config = dict(
    num_hidden_layers=9,
    hidden_size=192,
    n_experts=12,
    experts_per_token=2,
    d_expert=224,
    d_shared_expert=256,
    hidden_act='tanh_gelu',
    moe_layers=[0, 1, 2, 3, 4, 5, 6, 7, 8],
    router_score='sigmoid',
    normalize_top_k=False,
    routed_scale=1.41,
    balance_loss=0.000474,
    balance_bias=True,
    router_logit_norm=2.0,
    shared_expert_gate=True,
    init_std_router=0.0234,
    lr_router=0.00181,
    num_attention_heads=6,
    num_key_value_heads=6,
    head_dim=64,
    vocab_size=8192,
    norm='layernorm',
    norm_place='pre',
    norm_eps=1e-05,
    positions='learned',
    qk_norm=False,
    attn_scale=0.125,
    tie_word_embeddings=True,
    parallel_block=False,
    init='normal',
    init_std_qkv=0.0361,
    init_std_o=0.00852,
    init_std_up=0.0361,
    init_std_down=0.00852,
    optimizer='adamw',
    learning_rate=0.00193,
    beta1=0.9,
    beta2=0.98,
    weight_decay=0.11,
    lr_head=0.00753,
    max_grad_norm=1.0,
    warmup_steps=329,
    schedule='wsd',
    decay_fraction=0.735,
    decay_shape='linear',
    final_lr_fraction=0.1,
    batch_tokens=65536,
    max_seq_len=1024,
    doc_mask=True,
    train_tokens=319300000,
    max_steps=4873,
    dataset='wikipedia_en',
)
Below are experts of layer 6 (counted from 0) of a mixture-of-experts language model. Rows are named router (the router's row for the expert), up (a neuron's input weights, with its number), down (a neuron's output weights, with its number) and show model dimensions 0-63. Each number is 128 + 24 x the weight over its row's rms, rounded and kept within 0 to 255. Numbers have three digits each.
After each expert's rows: "gets" lists some tokens that make up at least twice as much of what it gets as of all text. This comes from a sample of Wikipedia text that the model never trained on. Tokens count by the router's weight.

# expert 1
router:104114129151124122110108117122076116140182184130115101085106103145142128104140121124132170131084156115155145088074127127120092122122176132129181141127084157151143111102159100176123123102097135
up11:125106095115133136099126122135089109100118122146125077098126126052106142099069171113153156145115162132109131117143131110128157138162154128128173154090125128117147117111145118145173150056130134
down11:095155133137153159141139101110106089167152157147115175100128130139126146130146120149085088125138125101123165138116128111088146143101065159125114113095133115111139139143176153106130106143180130
up12:124130090058118130141127138099102141105144111124131109112144125091167135171137148108110098162097134177109128114110141127173141172077110138138160134073174143128113169124114137155101162078174137
down12:094115135135162124106124125129133156092150127120166112100169112142136143154119099146146124082135160130134107100079155112174109131144102109127167163116093101120138134096177087110120115140133148
up13:107116106114136147108071082157082129123128124115139119127149135165176177122113128107129111158146152106135145105128174120146146151082138115154148068148142123143120140107163107144113146099110139
down13:125167119113126126095093124122144133138110129137149099124127093151182159134079086117120089114123091149138129123129137178153105094137155079099131139136118114127103137129156113111134127110121121
up14:127140094123101139131113110103158117159140127087131129077152160148131128095157135117130130125105166120101146115129083139144134130073160096158178133174123111152130095116141125154098105128117104
down14:134153183109134073118096136122098146096160121117088108127178130153140104130136105149131153137085133114145146148162128144122124147144148108161154152130129179115101157105140115089088156132124129
up15:112125132099069121124118130112107144104149111119117148134162193140147158085109139135095146123089097145151147145099136135151145111113086145145164142118160142140115115144081204140116105153172154
down15:113112124130080110130080164131139099167126131109134159148164105146146141118144148132138173157103150179133129142177140150107124100156109162131148123123146137144151144156139106100169141112103151
up16:105137137108135097173142108130105129142131139183115139111128102091109131148137150138124166130098136141097129037069073118089145190137118090107152154141106108128107098143158142138145118120111138
down16:142155149134129134117131132141140093131101093117145142136123099176123153108124162121130117121152137143136131174140145155143109143112147157135100114124099097109131162126111142152137132143167112
up17:121154094133108110170105066118114111143125112152077114081118133135153142063107125149118134147149134113118166085110149111151144101120132081142164138125143134134062115162149138127091079118133143
down17:142147117154126108122110058140120136125109125101152128139128114119129154132125157156113134104153099136131161088094130080116136146133092137138150125075100116138137131154127154139111162135105147
up18:073098097099147157125133140092106113128110142093134173123153150133190128154130139123141133112125148189096125103134124140181144131108160121141174125110097138141111096060118141142133161102106127
down18:150160115170139127160112115159129134107105149111133151140118153139112084133120117136102115143130122179152158127126109126075137175078184110108123123138141130169148133144103097091134116121143107
up19:167141118116148129084126112162100127179133119142134165097125084118114097130163119154139125120119135135126116128113128095149148161099164062108145142159165146107132129088128117120148060110137138
down19:104162107124162114143085137101119091130147111134157115138093145081138128116102086170110150150156175146116171123115126115114154161114136128102120109109095121105159113121066103077136130128117150
up20:100090125093163124133090112116093151104120142097125110100140095155174145149088119161134103106114142117117147121177150087165084135130146135133177118127108111160098119101153137161121141138144134
down20:158125066129128140152151126137101137119082129183091092114140126137157172112104100128151145141148091106176134130124088121148144196123107104115119156171118115120075158123104121153066179146104127
up21:142107136115130094115139073099130140128135106104089087121176121131169178146137132166148162134096142138140129171084165114149120135089136166165138128154139102121073127102107190128141145141111122
down21:142138139144158140131143124150149171122101138141065137097140125118101103145159127104102122135166091138127109112142151125106103121144151113131140119133195157142173103131089153110106126146113110
gets: " the", "ed", " The", " by", "d", " of"

# expert 6
router:161142163181134127141135110110126137134115128111148159134177171130119166158155150113121128151147124077155142162146132100126156149154161094147106138168147146103107135138136125125125156111152094
up11:136109135122103116142132076106115131132129127108099100140171148109125161145114142173113153113126066127114175118109102121142139123123205092141111118183147090137102136130149125161152139095097151
down11:108166090119131099107075163093131113143113113153108119157147106140114143098145183095108143142121154153102131143154116123129118096158149143160085125129126125139143135134143157153157121139111124
up12:138146110131143090108041078140134116140108122125108160159126120134140139135110174108106075127133097157105140142129116117173132116094182097172124103111155138124122115127160161120129087125149098
down12:153125102087144132142129115130134120089099158158141119092098080130107143146143102117122134100180097161152135144109143126100135126120096114140118127133103128145124151113109131154087121100134127
up13:172147150148120121121119130153081136134113105077135110127128148120116153122128116128159152156103116102105117161150088138168169150095132111132107125113129127111135140121118129129132097128112126
down13:131171119136132113128104131112117150162149166118144115118107100115137143118097127141152116120161161165108130121127104133119126086097134125145136137133095097107130127125083129122128165092123147
up14:134157115109120111144149126100128175137108118170114109102185132079146141141125117145132099127102105158100157110118148130150121104120112103140110122104169141126145127148111148138126135094160108
down14:111099147113110151116137104130117178098130129141168081142147139097114112158140099112148150125119128191144143119105130130123130139130078118117118129136129154144117175137102156180108179122086098
up15:139108118137168110108111123111124136161167119099107105114140149107101195152175137129154107144136082112127140146134110094132135160136151083177112128160149133144124130137143094108121157134104136
down15:164125124123087125112114157126066110100092129091117140113111150171150144122110093121140170155147151119144101159134154141108115121163125123165152125112125126112131149137144169132100145106091134
up16:120137098073155122127131139115127172096112095134138128105144177119141158124114155149140145115118084136119121102134144135146148188108152119120109151126121104091131081151120139154160124117158134
down16:110121127146161145153135085095060127132130153139143153137081116174133092163126110147130141114174125136166093142088131147170127121131124147143134178134113134125098137129118132138181125118098097
up17:131100130139093117105132085099144134085146090120104138089133150154128196101121112129097119143108080138151143152135112113115141116096155110125117129131168102128131146163140134111153140116168132
down17:139127116139095101148128129128086176099136153131113118112121067129118119084133101080082126120143108114140123078132129086125121128148144157137097147096081147106190161149130107130122133127135113
up18:146116109132129100107130115116135132193116128123126161137157121094129134134158126116102125168139095143150101152155157118108100141117148104112127093155136098162108154111180143120111140123132115
down18:115109102139120080127134075109131113112142174137146134146164152119127103113107113139194100186174139177137093150153160134153127104065088107120090111129130134170084109144125138130148183103081114
up19:103126103121144105131143161143094087137071104105117122136152147119139122135162145127153154100146143122143114125142120108142158120161165136158121114078106114147143124112098105116169139136149123
down19:082057123124142119148135151112149126110124137154127114105131118126142120150132095176154142124137127158127155120166103080144151107092105125145117144103107139123170189112111123136145099137131143
up20:099124109140095130127147114155114153118073141079104105088147174153141164142095133152120099142134127163106177156156109153103121124112115084123100151136145157093121062136173111145109138111143115
down20:115087120174171106131139102114138138158138121099125129153102147160097128141118136119138151132140088142148146114163161100125140099143122093102150160127107175126159107102100164132135098112102114
up21:115135075146158099135151153080074148133067096120133141137122099111130093158153139119159142096114153138094119114137104112145155154111139096148149138138146090089138170139103135126141110109139112
down21:129129159125138170094148122126099124156156147098162150109128117155114145065140085138142104137141161106157157138144126151122139106180086158150099130145160120138084140114111159144155090145134172
gets: "'", "\"", " a", " \"", ")", " as"

# expert 0
router:142111089141107101142103083159089139080100073116136061138138150119121120097159106081143124126090101140113134141137100156134123140127110171135124143102121164133112110071123132147139064133151179
up11:119119068107131141098055121101125155130095123123134107125124070148136149142135112161127112124118169144100131151188146127131116146096111136172161119096109145122151128177094111133136130121138127
down11:158130110143141122130159138140083145102124123140102171134144090109140118058114123092116138127148125091113164148128129156133158097114126154109087080170159101106140122124137118157145125113126186
up12:119152149113110122172105137127115130076100121161103169141150186086146140152103124133120135126143119129080139077112113145135163132119122092160157091151095099127109082114147147139120113139089077
down12:133143118101154116121148110146144144151171139137097134127111147090123147114132141142134111113096106135172104137093099153161190131132084145114125119176208099089137163138170153143110102099166133
up13:136147151119121130100166076162144137142112111143135115117167129106133117100157119161133097150156102153120129100137158149100149104138113141167101090140120103102077092140182150142142100121116131
down13:149122132108112152122146181074100132103106118135164196112141163143099115107143136165171089125111105116135106111151139118135114124119108125110160140091122075158154121079107140133152109166141162
up14:146125119094137099161114138101148192115128147167100139104147138126147108168059111134123110113151143148109111114116100160167183170109126092117137102142158132112112133072138118123114132149094135
down14:127168160127140133143121068151094125144154147090112107149127097105143132126111118133143143129133131067166104111142167124109117155140140144181117139140130070110148131170160119140135161136161103
up15:144115115095120105137103110114105134120107126118145113122136112129144120151134103131128129119091108120114097162178108114161183116141132136157132098115096150122067128146089098126132130116093099
down15:131111133111136120154147122092137104157095158140142151135144145115152118131147099123115104140130145101121129120152130132122135134132131163166175092095110106110156159093097096143130114134112139
up16:132100139103093128120129089130109083130143084067125155127137134164112129145152118141155133124127115163125106126146100115121129108141127112162144177166178138113139127141090106144126126123146135
down16:087139154139127108107148106137121119135144106111127160141105122108148120091132158146173116123095099137160139094133136135117122150113135180110099110100140112125130135070167116103122192155167081
up17:132099060108126110146140132116112153118143083121142163121120145149118150134188102145097101134130111144104146126130105123161148111116124108130145140170182120117135122117101095159148090170147147
down17:117102104153119130125102124096145091141067139140102161184096145166167134159127150143122144124165160157162119176077139121148119127179098131135126092150076113143155117179094135133094141158065125
up18:119126103119106102157116097124120098107134106108157104088077117119118118086120143139154116114101099092095145122126107118172123172106142170119139147147097160087113094113139129158157092141127108
down18:118138144160103153099127103111162141118141141093149163112124113135097116130085132112134146098132098114116137112080129157119133109139150081122120071125125104097139132110184138128124129126129124
up19:141121135089138127174094140081108102181131071145094147145147147130123124076138129117115152129114064137124126141181113123125096142124144117134129185151167119162127079124133105131152098127156125
down19:122122136148144108143098127160155117122136178124161156138109117163126127149104159116121124135105099102152100127098148134090122117167129142130153130136124080125149130137060145130124118105121129
up20:126102100113086126114114130114144108095092115146103135119134164139128124128096119161148094119115150128119149149145150129120133135152112104161163131114116139130081109129147111172117128118153104
down20:129149122118135136099086141138106114143107120142160059109098129103104135119157122097121132144150120131104139112150143139133097106135133123101108156098129163197129174137117117110161164178129091
up21:191134122127106078172155129142075122138157100136120185115114123121176109110140116097136109115090150144132143119170137179138135163133149120102159190154088151110094124101126129115147111083157144
down21:116130167155158100180107130106131193130120138122117139107159144158149159140139133104171133119098087143140095074075123115174113139146147113180131142109113145114151135080125148114138124132126105
gets: " (", ",", "\n\n", "°", ":", "′"

# expert 3
router:111109130184091102162140143150131121126115157127122166113119137192141090127107115126150096163104108130140117104154163125157124116119084110127117157139130114150166119153110137140150079137164180
up11:144158119102089114148118100108104119105074137095116118105121104123161117157118145124167130144084111160108150077139128101149161143125114093142118124138136135116133135112099160121124137117144139
down11:102129125142138118153145186123155155145124117122162112135142097134104120135180139147114147122156146151125142084127139140121141102122113101137094102090119123130093123120134094134176099141106140
up12:127152160112111072151115111164130123122123172151126087105159113150125122154115105102084142160111117155106167143140102127085132085159125146119157141147185116086112112121183132096082136118139145
down12:189122154124123130128113113098117065094119092120112092118152139144123100128090139109121134069159143139146140120134145129118163133127123111145112118113124156088136121117132129174147120130086101
up13:136103106150127118195101122104127133119152135101114123058135156112125154126114099143139113105128075168131190133157153132133161154102164114162125125124121124114139110142120169121115082103120108
down13:132116150109124125111118155130131153181123112134118131120123096138102140117138155121126110116134130110161088110150137136140138160173139134146098141138144098129106128119125146106133162125157119
up14:126101128141155122164121115110123131160122104132105130147133106176184122082134144145157166090105089135128153108137161090126111158131131086163163151163116127102079155125099126128125139130141141
down14:151128111096127089137103127153103106076160174119154146151100154111146137168151117106162138141137163150127140109150119143144118099119119120140147107146141146128123123122111121147110111098122118
up15:113155089072129062165071144150099181100107138139123110114199155156133113100093136126137116113115148132097105120125127112122124124116175131135131118109170146098120113098132156130173147154168142
down15:121162143077163146138131113168104118103128138175136139110140169156109137115102130110140158152138137111140118123133125127128140121121071126132087118139126130167088072120144162142078174138097112
up16:134091101118151121102143124099098116126102138152135128126155115137111096131138111107133122137121091125139135105186138126125144127123118114130159118122142111133099077106121136131152151154107179
down16:116144121113134168165176140119154155141132107145101105154105126100171115158109107098140108102133112148100122104138164117127121136132142158093124111160160099164123139138098139087131077128154104
up17:090106134130099099152133096143088142096135102079136172107148125144185165139078115148107158149119166156115181162137141114148093136096165093167127117126140131143120099118136124107150080111183103
down17:119140102167149127131139129139138126164140153167106163107130107129126125098176149135112118104101137158134123190154124148135105082146124110110129072144073151124166117139082156119103163155122137
up18:163119084100055105150101100167078161107146128111150190087122191134139112149093134171138107120109143152142091129107087143149117137130123128099159155150141110159104114157125141121126075110161110
down18:105162110143127143095169149132154166102087151143083129114153129178114096117157130137107146079108140131147107102111138119132162125113099106104110084134093148160138121156136153157127162105129159
up19:127108147124104136142114137110100111131122111088119105152100138144123134093149136093207098134105152144134075132095106125123160181115110110151099097102112147129137146093127141144098094157132159
down19:173088143149169147153113100128171102096170091139142114135126153110112114122143170138087151071136129158115083119158096128189130121115107116100113126109121106141114125176153103127135147106132122
up20:149103091152128149163095128179113140120135132114136167111160131101162141143105159110113086135113103168139120125118133116159098157163141137132148061112123142138132116125111118116142124124108105
down20:141134118143149119157180145159132073125145176110166119142147141121143105158131163112146141129113098173158120127042109134189141097144102131133127142132099113129124137146108103125151132100104097
up21:158133121109104140127153129127162124193125140133120079117172089110147132090138109108128110114094103136146136133132106127163161081108093119168105097149133146126103176127132121128125143094144144
down21:135163127150164118108101160118106157127122156149131102105160162154134098094130100148157129131105130124150140109132160143105126096101109081110079138150108116108115187119098159104115173152175144
gets: "s", " in", "e", "t", "on", "er"

# expert 2
router:104135129140139179148115099152135117111131169176134153104114093084111140130133124127111117173140101131114112121133117125082101104120091150151149122126164156110164132084099133145048146144143125
up11:092116109133107096115115130122143156149127116100106166106122147121124191151129150154108114181149117148115120149118127128156182126174158116130117135154128099101133113132123120113115133118113132
down11:104117112100098153115133157092123098112135103106089092137121107133130182128103135149145078134121129141101152164129151097137154125129139155106128155114186152170145147134130153145135145126084108
up12:096119137111102127154085112126137164123137128132094152103121136126137205128126128164077124147097136136116138171126114142153132151133091143166122091089115114089134082152123158136105117130104131
down12:134097142105156134175133113150139163108165137124121122120141166126089163149136164133161142134098092136140117113151111093135157129113137113146133137127140162123120115109129114128077139166094151
up13:132144141124150162125111128131146132107148162111148111118160195102185132122124086133110119174130154155087134103138141127110168113134181137142112098132141116159126104105100174129092100122124153
down13:166133159116149123116093138113088128118155106125161110108140133134117143163119098114123122107152126090159120103123121127135100159136134142191114133118152122154153099114109115132151153079176121
up14:050130107122118130151092098119127099143118114149065096131116172153124150142187166134175118148148143129097166158114103110140144083122128129165118101135156122100114143125163125123108122113174158
down14:125134104165151135141085120110109150155138059096159115094093161133134098156138132153126186131115127140151118158089126109116126101120140087162161095144144177144155150126136102131113151133121146
up15:097138106122104150132140128182161155148110128117117117123138154093129108133068141110114145109095107151126126078115101112116092119132094122163156146167106126125109172091130166077117103140143121
down15:107157131103146111093112099163131168103085111148069186125132123132115152100130151128078132136097109118142118129114147089128136158104146109135146121109101133135121125148123135106101096151134127
up16:140126140125071104106113108142138133139149117142121093131183092150130128103133136164159156088145128133145108130132112134128103125099123144145118103163138155101139072083138167139093121144124189
down16:110113113128118171169087110144144122127129130144155153167094137111064137124119130162165111115147127138102110128123172151105140122111150129096095167165105125134162149107125143124102127145151136
up17:118148117120179146124093104135121169156105096114093130101089104167143162108117150135142119138139124157098144115129107156108143116094167117148129127069154128143139135128097093134127123119147146
down17:111120104159126197125119114138124153091080080134153090118080097155137131135132155101125130116136125120115131122144129137105102085093098106149125115113139135132126140134124114122157137134098169
up18:127112104115089156141177127079094166119121129116152128132099150079139133117154112107146130149144148119120127176121110149097089131125100148156137105134186108092118118142113105100089139150106148
down18:083161129171115105100143138118156092122150089145065158125134128166104121133124103133138157120103127100142149157154157119141153135120124140144146124091168126135176144121139087089091117153132088
up19:132071101122140144121173121133126131100065149090132097173135117128147164100161128139137106107134066178116144174142140143139145133122127122143151091111156134128108150087151159138101110105133084
down19:162136096131138099141136107130130102127165128152116124151141127126100101118055113129163180129156114104125136086116115142095147118124120175131096142133130081171123141158129151108087087135112109
up20:152091142140123129139098136134105144094105131127133082120137126090141126134123128149127143144119138172093128075149104113146159160125141129100135106125081096163122177153143081130079149124104123
down20:104151132120110104140147140151148130154113125123098139130138138130159121131114149103095122105117113115167120097114154193127090102133137126136105204146126145125089118089150118116133142139125110
up21:086119113057108140151142143128131118168107131105138107111154088114142097128103120119124106097139102127153146132179144147134180121136123138118130159143130132100141115133088147100125090159212125
down21:152098145139162107119146132136106100125187184168170111142154126105121119142082130128167132133127127101133126135154121132085159134101140142152124152114132113110126129098149135102133129130099116
gets: ":", "=", "ti", "n", "°", "–"

# expert 5
router:160093139141146116152096098095127060149153088145135148139088150106115131146111124102103112152155108153156138090104125058138153097121130159111134129172155121116118104166112117136126090139150139
up11:146127113134143106124147166107144146131176115141172140086142157122156162101116114158114123147169168142155119082075108115162118123122124116122168097149124137127113095112166130128136093096136103
down11:133135097088152147136110130140148166143178152131125088122132137141132143161081140113126141053153119130112145073108158130086138110121145138115147104096118105156146124104134097116117106084181142
up12:163120123128129166139123142061087100139125074108108140146181126139142164100153130117137117120079097136157122108175097119165110129163117124138155131162104092097112112122155170116094119159159115
down12:113151119136088111069099128141152128138184140142130187102126136141137132172131091141101130162077145149165145094123110125129159117106117105131125156107113141140130164123140114112127101128089177
up13:125137102083117160101097155133141105150135089154101165105124134121136136097121170129137133114121087178161135066096113082152103164129116092120153133117137094129101164128133126108105141101141103
down13:119165070100073129120091132159159121104125131112145118081170132126093125191143116109128182135181133134150127178123130152116156141119082119078148137100170145164130121129146165148114126094135104
up14:136106119135146083152118152105116160158110083135089128108120155108114097161154176104116142100108176148133140110119114161124118144122179114140150134165124112131117104142162089137079157072112101
down14:121104141143166131064108141117120119093142122127121118081140143120145131118157124118095149134151117122126159130102109132136109092164160136112096150073123167175130089105095146116136110135178138
up15:149146142139132112075141146129117148113132064149134089101101089081128098138154093137106116153098138105106174141133079144108174128141178160161116156146138122103109142133154136090142109115152121
down15:084121133137197160113162122108099144101140132126108124104156124111117124132163148129130098130151140124112114123181103148124101107122092109101139104082125095089117135119131137115117145065177119
up16:127141130112146145144119164123157140121167126113074131140084095137115153110141118126100123111132112160116121101105121146122156131116140094134146150092142132150084091141135126074135131157165120
down16:155172140096133181079148116119146118126091136078119134124155141116149141106125138136143123127157083139115075148129125138112135147145140105095135156152132133164104134124094158137116179097139163
up17:122116123075123102153121147154097178157131102121150161122134102124117154103082094142124148129112119110093155158123136109178120127176160129101111110145146131131135142110152127132165130138202150
down17:117152115109141139129112109118138133125073129150146130113134100185155120087161178129130164093110128149130163100123119131117155121116127134154122108131094127069137086121180146127117116161115137
up18:112124129099144122133104133134118139133107113113141125148115183121113124079170110102149139135136122113141148113138119118121130144131129093133121107134158130125094129111088147055147134052133111
down18:153130158131143125124128170122112122100144123141117138108123174155083110170099166103105110165101137147125163120110075107187073124120108123160150112128151138087156100111085123161125161129130114
up19:108113108124140088154108085079114156182129113120100090126134154098164168183125109142143150149132153133124130121115132121098163137131136124122142092148127131097147128136144114134141131109137114
down19:128134120167184080138142119088150154146151142171134139154156071103118124093084174142127117111101145122161111118125150118132141096156133117196109074136135141129159099168090107149118107152120116
up20:125117117132160125166110093087112137207094078140102104137146138093174149105139143101118132114154116141123107088188134111111185133117172099121159104106150106160122130111122102131093100127127129
down20:111148143135147131062130124115149132165120123183132121140176092172155148137110111102117081132144106150152114100158094114151127085114132183104090140165153153158098086100097158134113136110130129
up21:147105078112096146151102104098113102154112102142122130099125140109124125132126147122139097161113140145105121125127105148104133133118168138159175181140107095079132106113162104117102098115146092
down21:127126109178164116144097130096118148123156115072091131120110153138172136133121112115148124122165143128108143178135110168112124120066127117141090132105149119120113096141118112082119115139089123
gets: "=", " of", " =", "0", " United", " States"

# expert 11
router:148119119134150125128149130147143094125143171148150117120136134159129107158117165123135140111158131116120133130144161126106121106151144126098109125123108124121123140180135109076171168162130107
up11:135126133146113091085111121095138096123146113122123126125142148104125137137120148112145088144083149133128104134167088093130148152110123141144136132098125120116153131128139145094147137077110108
down11:115141130146149117113126078116141144153143155079150100108129114139088145123112120137140150094122088156151108135087154090162147145135109130089122108147103144169084214122132142124144166168153145
up12:097140099105113148079147114150117143191105114123096077135095157129136141120112138149147126099119107194133149139139153119160163139118106169124124134121142144103103129117135138114117107134148090
down12:089128118101179161114133117131131124134118125148107104141094133139136107108115132154135134144128143161154142156117132090127138094105122150096094141123092136153137136145110086128095110133157110
up13:109144132106128134154118154139122099156102095114117102133153112154148156145139175128123134125101100135107098089118155120154152113132105149164128127153138108097115136103101153140087079092112096
down13:101143097154094137144134159138150170092113122085103129109139097174091141152126175121095136135161112126172114153105128089113117141132120105152146157104111127116150155150143093104099096098125093
up14:108116117119146102154081104105146119134092092140063111128125144156142147130111130114100109152152093132122143094145140115119185171119119096138160091086150145170164137123121136123116154099155104
down14:127164118156126142140131127128108134122103114083073148155120121096100126112122152102153147132134114120106117153119129150147111095116134143087113190178162123149135112138145125107109122128115099
up15:128106130079119103124115110109110152157132124129112124102125127123158156083110132162144091124097105152083110110138111136122143127116110085127135093135134128080149150129154148109140074132174117
down15:107111091111142087177178126143140150106117129111117133137092157157134152124091127127127122116047150154071140126151151074136152122121122123111102127172136128146127133119086120104119113151132139
up16:115137098104158118129140125117089142130117101110132114098148143099136154102120083160100148154123148149088118120147133102137158155121157099155146088145134107094108091110146138123167121099134150
down16:117142154150168061138081122084100111123115138125084154141128137142172138103122098126160110075101140165106134141124119113123151129096105146166104124132141125115146063153099168144101110139143138
up17:146079096150082137129118089109152166132099111129130138116097107117184139136156110118128109151111103186105132117090122155118170161119128116129148106111151114145109112075153141124112142140156130
down17:118128135174134144142130163078104153177116113154138131125130133169100099125132145122110130107153135106089110116086123173130122109100128138097109080170134143117101141092089102128091134080147145
up18:151112111111146134165117136073072172127125119101142140094169143102152161097077115155134088086103083154116140114143081152157141169112128137151125114134122119104157099141139132131146110133111148
down18:131111162182101135153115130133114126151133143104107139074116125133110153130134145135117119131114106161112107106122128117137161149122161112115125127164150098140128140105142119106116162103136127
up19:137089097060103110141108121097115103147131130108123148078130122085128157121110106138144106108108140140114126151146127136107157147120140124123123144149134092125114125122125128133121104141153125
down19:145155126094099109124145125096132092125154135129103148118130107083145095105106114144140157074107114117128099111080157111140151120127139115121144131119140120145134139136113145150106104192090116
up20:129105102137129096162152082099129096155109107142117117110125112120169142140110076138166114090121165166109127098134132097160189144096165147157102133118130089128115140118124137092128084071117148
down20:074137107110157122099084135141129171130139155110150130122132123098132141094111109152163127090087096138101144098163154158134098134190131119077122160141145134130121116118123148117148103092121117
up21:092095111104133124138108126100131112128120102118092150126126104103159169133135073130133082130099124141097145118104123108108140141105132122156121132153147166085110131142115197129140129110127103
down21:112191121139167115161124114122100136155124149167131120155159096133124091113136126136156168132125153123160111165151195108118143130116099119119109133126127131110147091086140118134140135130120171
gets: ",", " the", " and", " a", ";", " The"

# expert 7
router:113136138140105091076120139101130172121133147099118143169142112161159132114136083158124124132082146139127123131155113137146146156123088097113133130144114135160090139112129132127096171084135125
up11:135119149147102128154108136091109137146100133127075135096148144123151164135089113123077118136087115173119102123141105144176136154102133112139139106091132100143112142089126096125099137098156159
down11:140167156155139099105129153155122157114139103101123125167126117158124174107133094098136141105083124155099141135103159131110093133124134104126114195122104161115125146143127122143124122153116130
up12:154131117136111126132159171084128133125153123104124108106133120101136139145104150135171120141107111107142153170128094086154121195168124120124144104100109129112155172079118129125128131108125125
down12:131155108117133112176110109138148155126111112100112139109103133097091101138124146098121154115149161131125173112137154145096094085184131125129116132149153141117131100128129131180121091132153152
up13:108095131150131180174158156113110140140106132129092145097145113166153143123126155146107101127097101162137147161171119170136162140126135140108135128115153150121111101113125141110121133119210134
down13:127180140188129102129152158129132139116120128164157138145188095152120100119151150133102132143143138131116091142160143155099137112154148130122143177131112128134125143142125127172119140129138147
up14:128123141121113150110091160142149125152135107100129126161164125087083125171141119146098087118129124109139151163112108093132137104131134119151157088161153142111122174127154122130134128112087129
down14:199136097141158099185149147142115124117156121124109131120122130087150124155082133124165108132116115100140126105106173137094105157127105151104077136113163124133096117077135089121091101142144130
up15:139118100132141135101097101166114135159144125139108148124123130128125132140157093151122132141133142126115144123114179130130110143135096129121184132170095153095080128119178167175086116151158124
down15:124088130192128131133140129134112142150147158124128071112134137124146177129110136141124137100121101105126131114104142133150126145114126125080104117132125129137125165136096125149155115143127125
up16:160123125073134114150113084118140140115120135097153138124136109082118132166104126126163143097110110137137100122150122156114150153122141117134142115146158126156137088133141196092089127102143107
down16:075121096095175161138147152149163136086096087110111099120139088164099129157124130135109102097126149131156122156118146091127124156126163119116174130106144127145115156147140108137134106117128176
up17:129108151119125122110107115146130110132127118158113107160106117141134135109154107189163080101129143112121170142124090145129126088152121148124145125132091141099120113130116155130129138121117144
down17:138121151091115084122138130125122133117146122097132152124105120088133060140100187104104086163137119133167161156158111078123115167161100069137144168130102093164132111121126149152134145155092138
up18:099165114141110122093124111114125131150139106104129148130098120131119123101147112117128159140144090122130180118131102127153140128127129122163169145118181130089145106140119120106131075131084120
down18:139123132129109158143100162132118124104136113102169104131139153148072108115113141134124151140131134152115135155129125109123123111095100127074094114123091136127118151149125131092142128133116127
up19:101138126129120118149129103125122153157107126099127100132136147134134156115110155124116131116120166114119117082120136083134160163133134109147166075107115122155109085131123119118113132117121142
down19:137096160094119103129108147137120125124125097113129084125141128117102112099116117111118135129147159101123152121190127121117123129123098157150100119140146116108122162115184123147136084107136160
up20:132112118115106099148117155145127141125128145121120115082154126161149110038110118146129112141121132096127157142125116120144125122155128132126157133164097111138082106075171147173182124127144070
down20:121101112174090124084086135114159140144174117125138119132119128158139109139132154100112098116141143168109115144101129109135109083138144155123120118165159139124136149126161124129130092088099151
up21:145116109117141125118116116161123149121120135086132108133150111121141127085190116100110103158116110173134139135139168105095097121115190123131150102169171112148129125069154149107129122162104111
down21:135164111114100111144114160164082127164136114132118106098129090143142101130117082085137138144104131145146125094148151097160119136103128155096156147142141096126123153107139147151145136128119111
gets: "-", "\n", "|", "\n\n", ".", "  "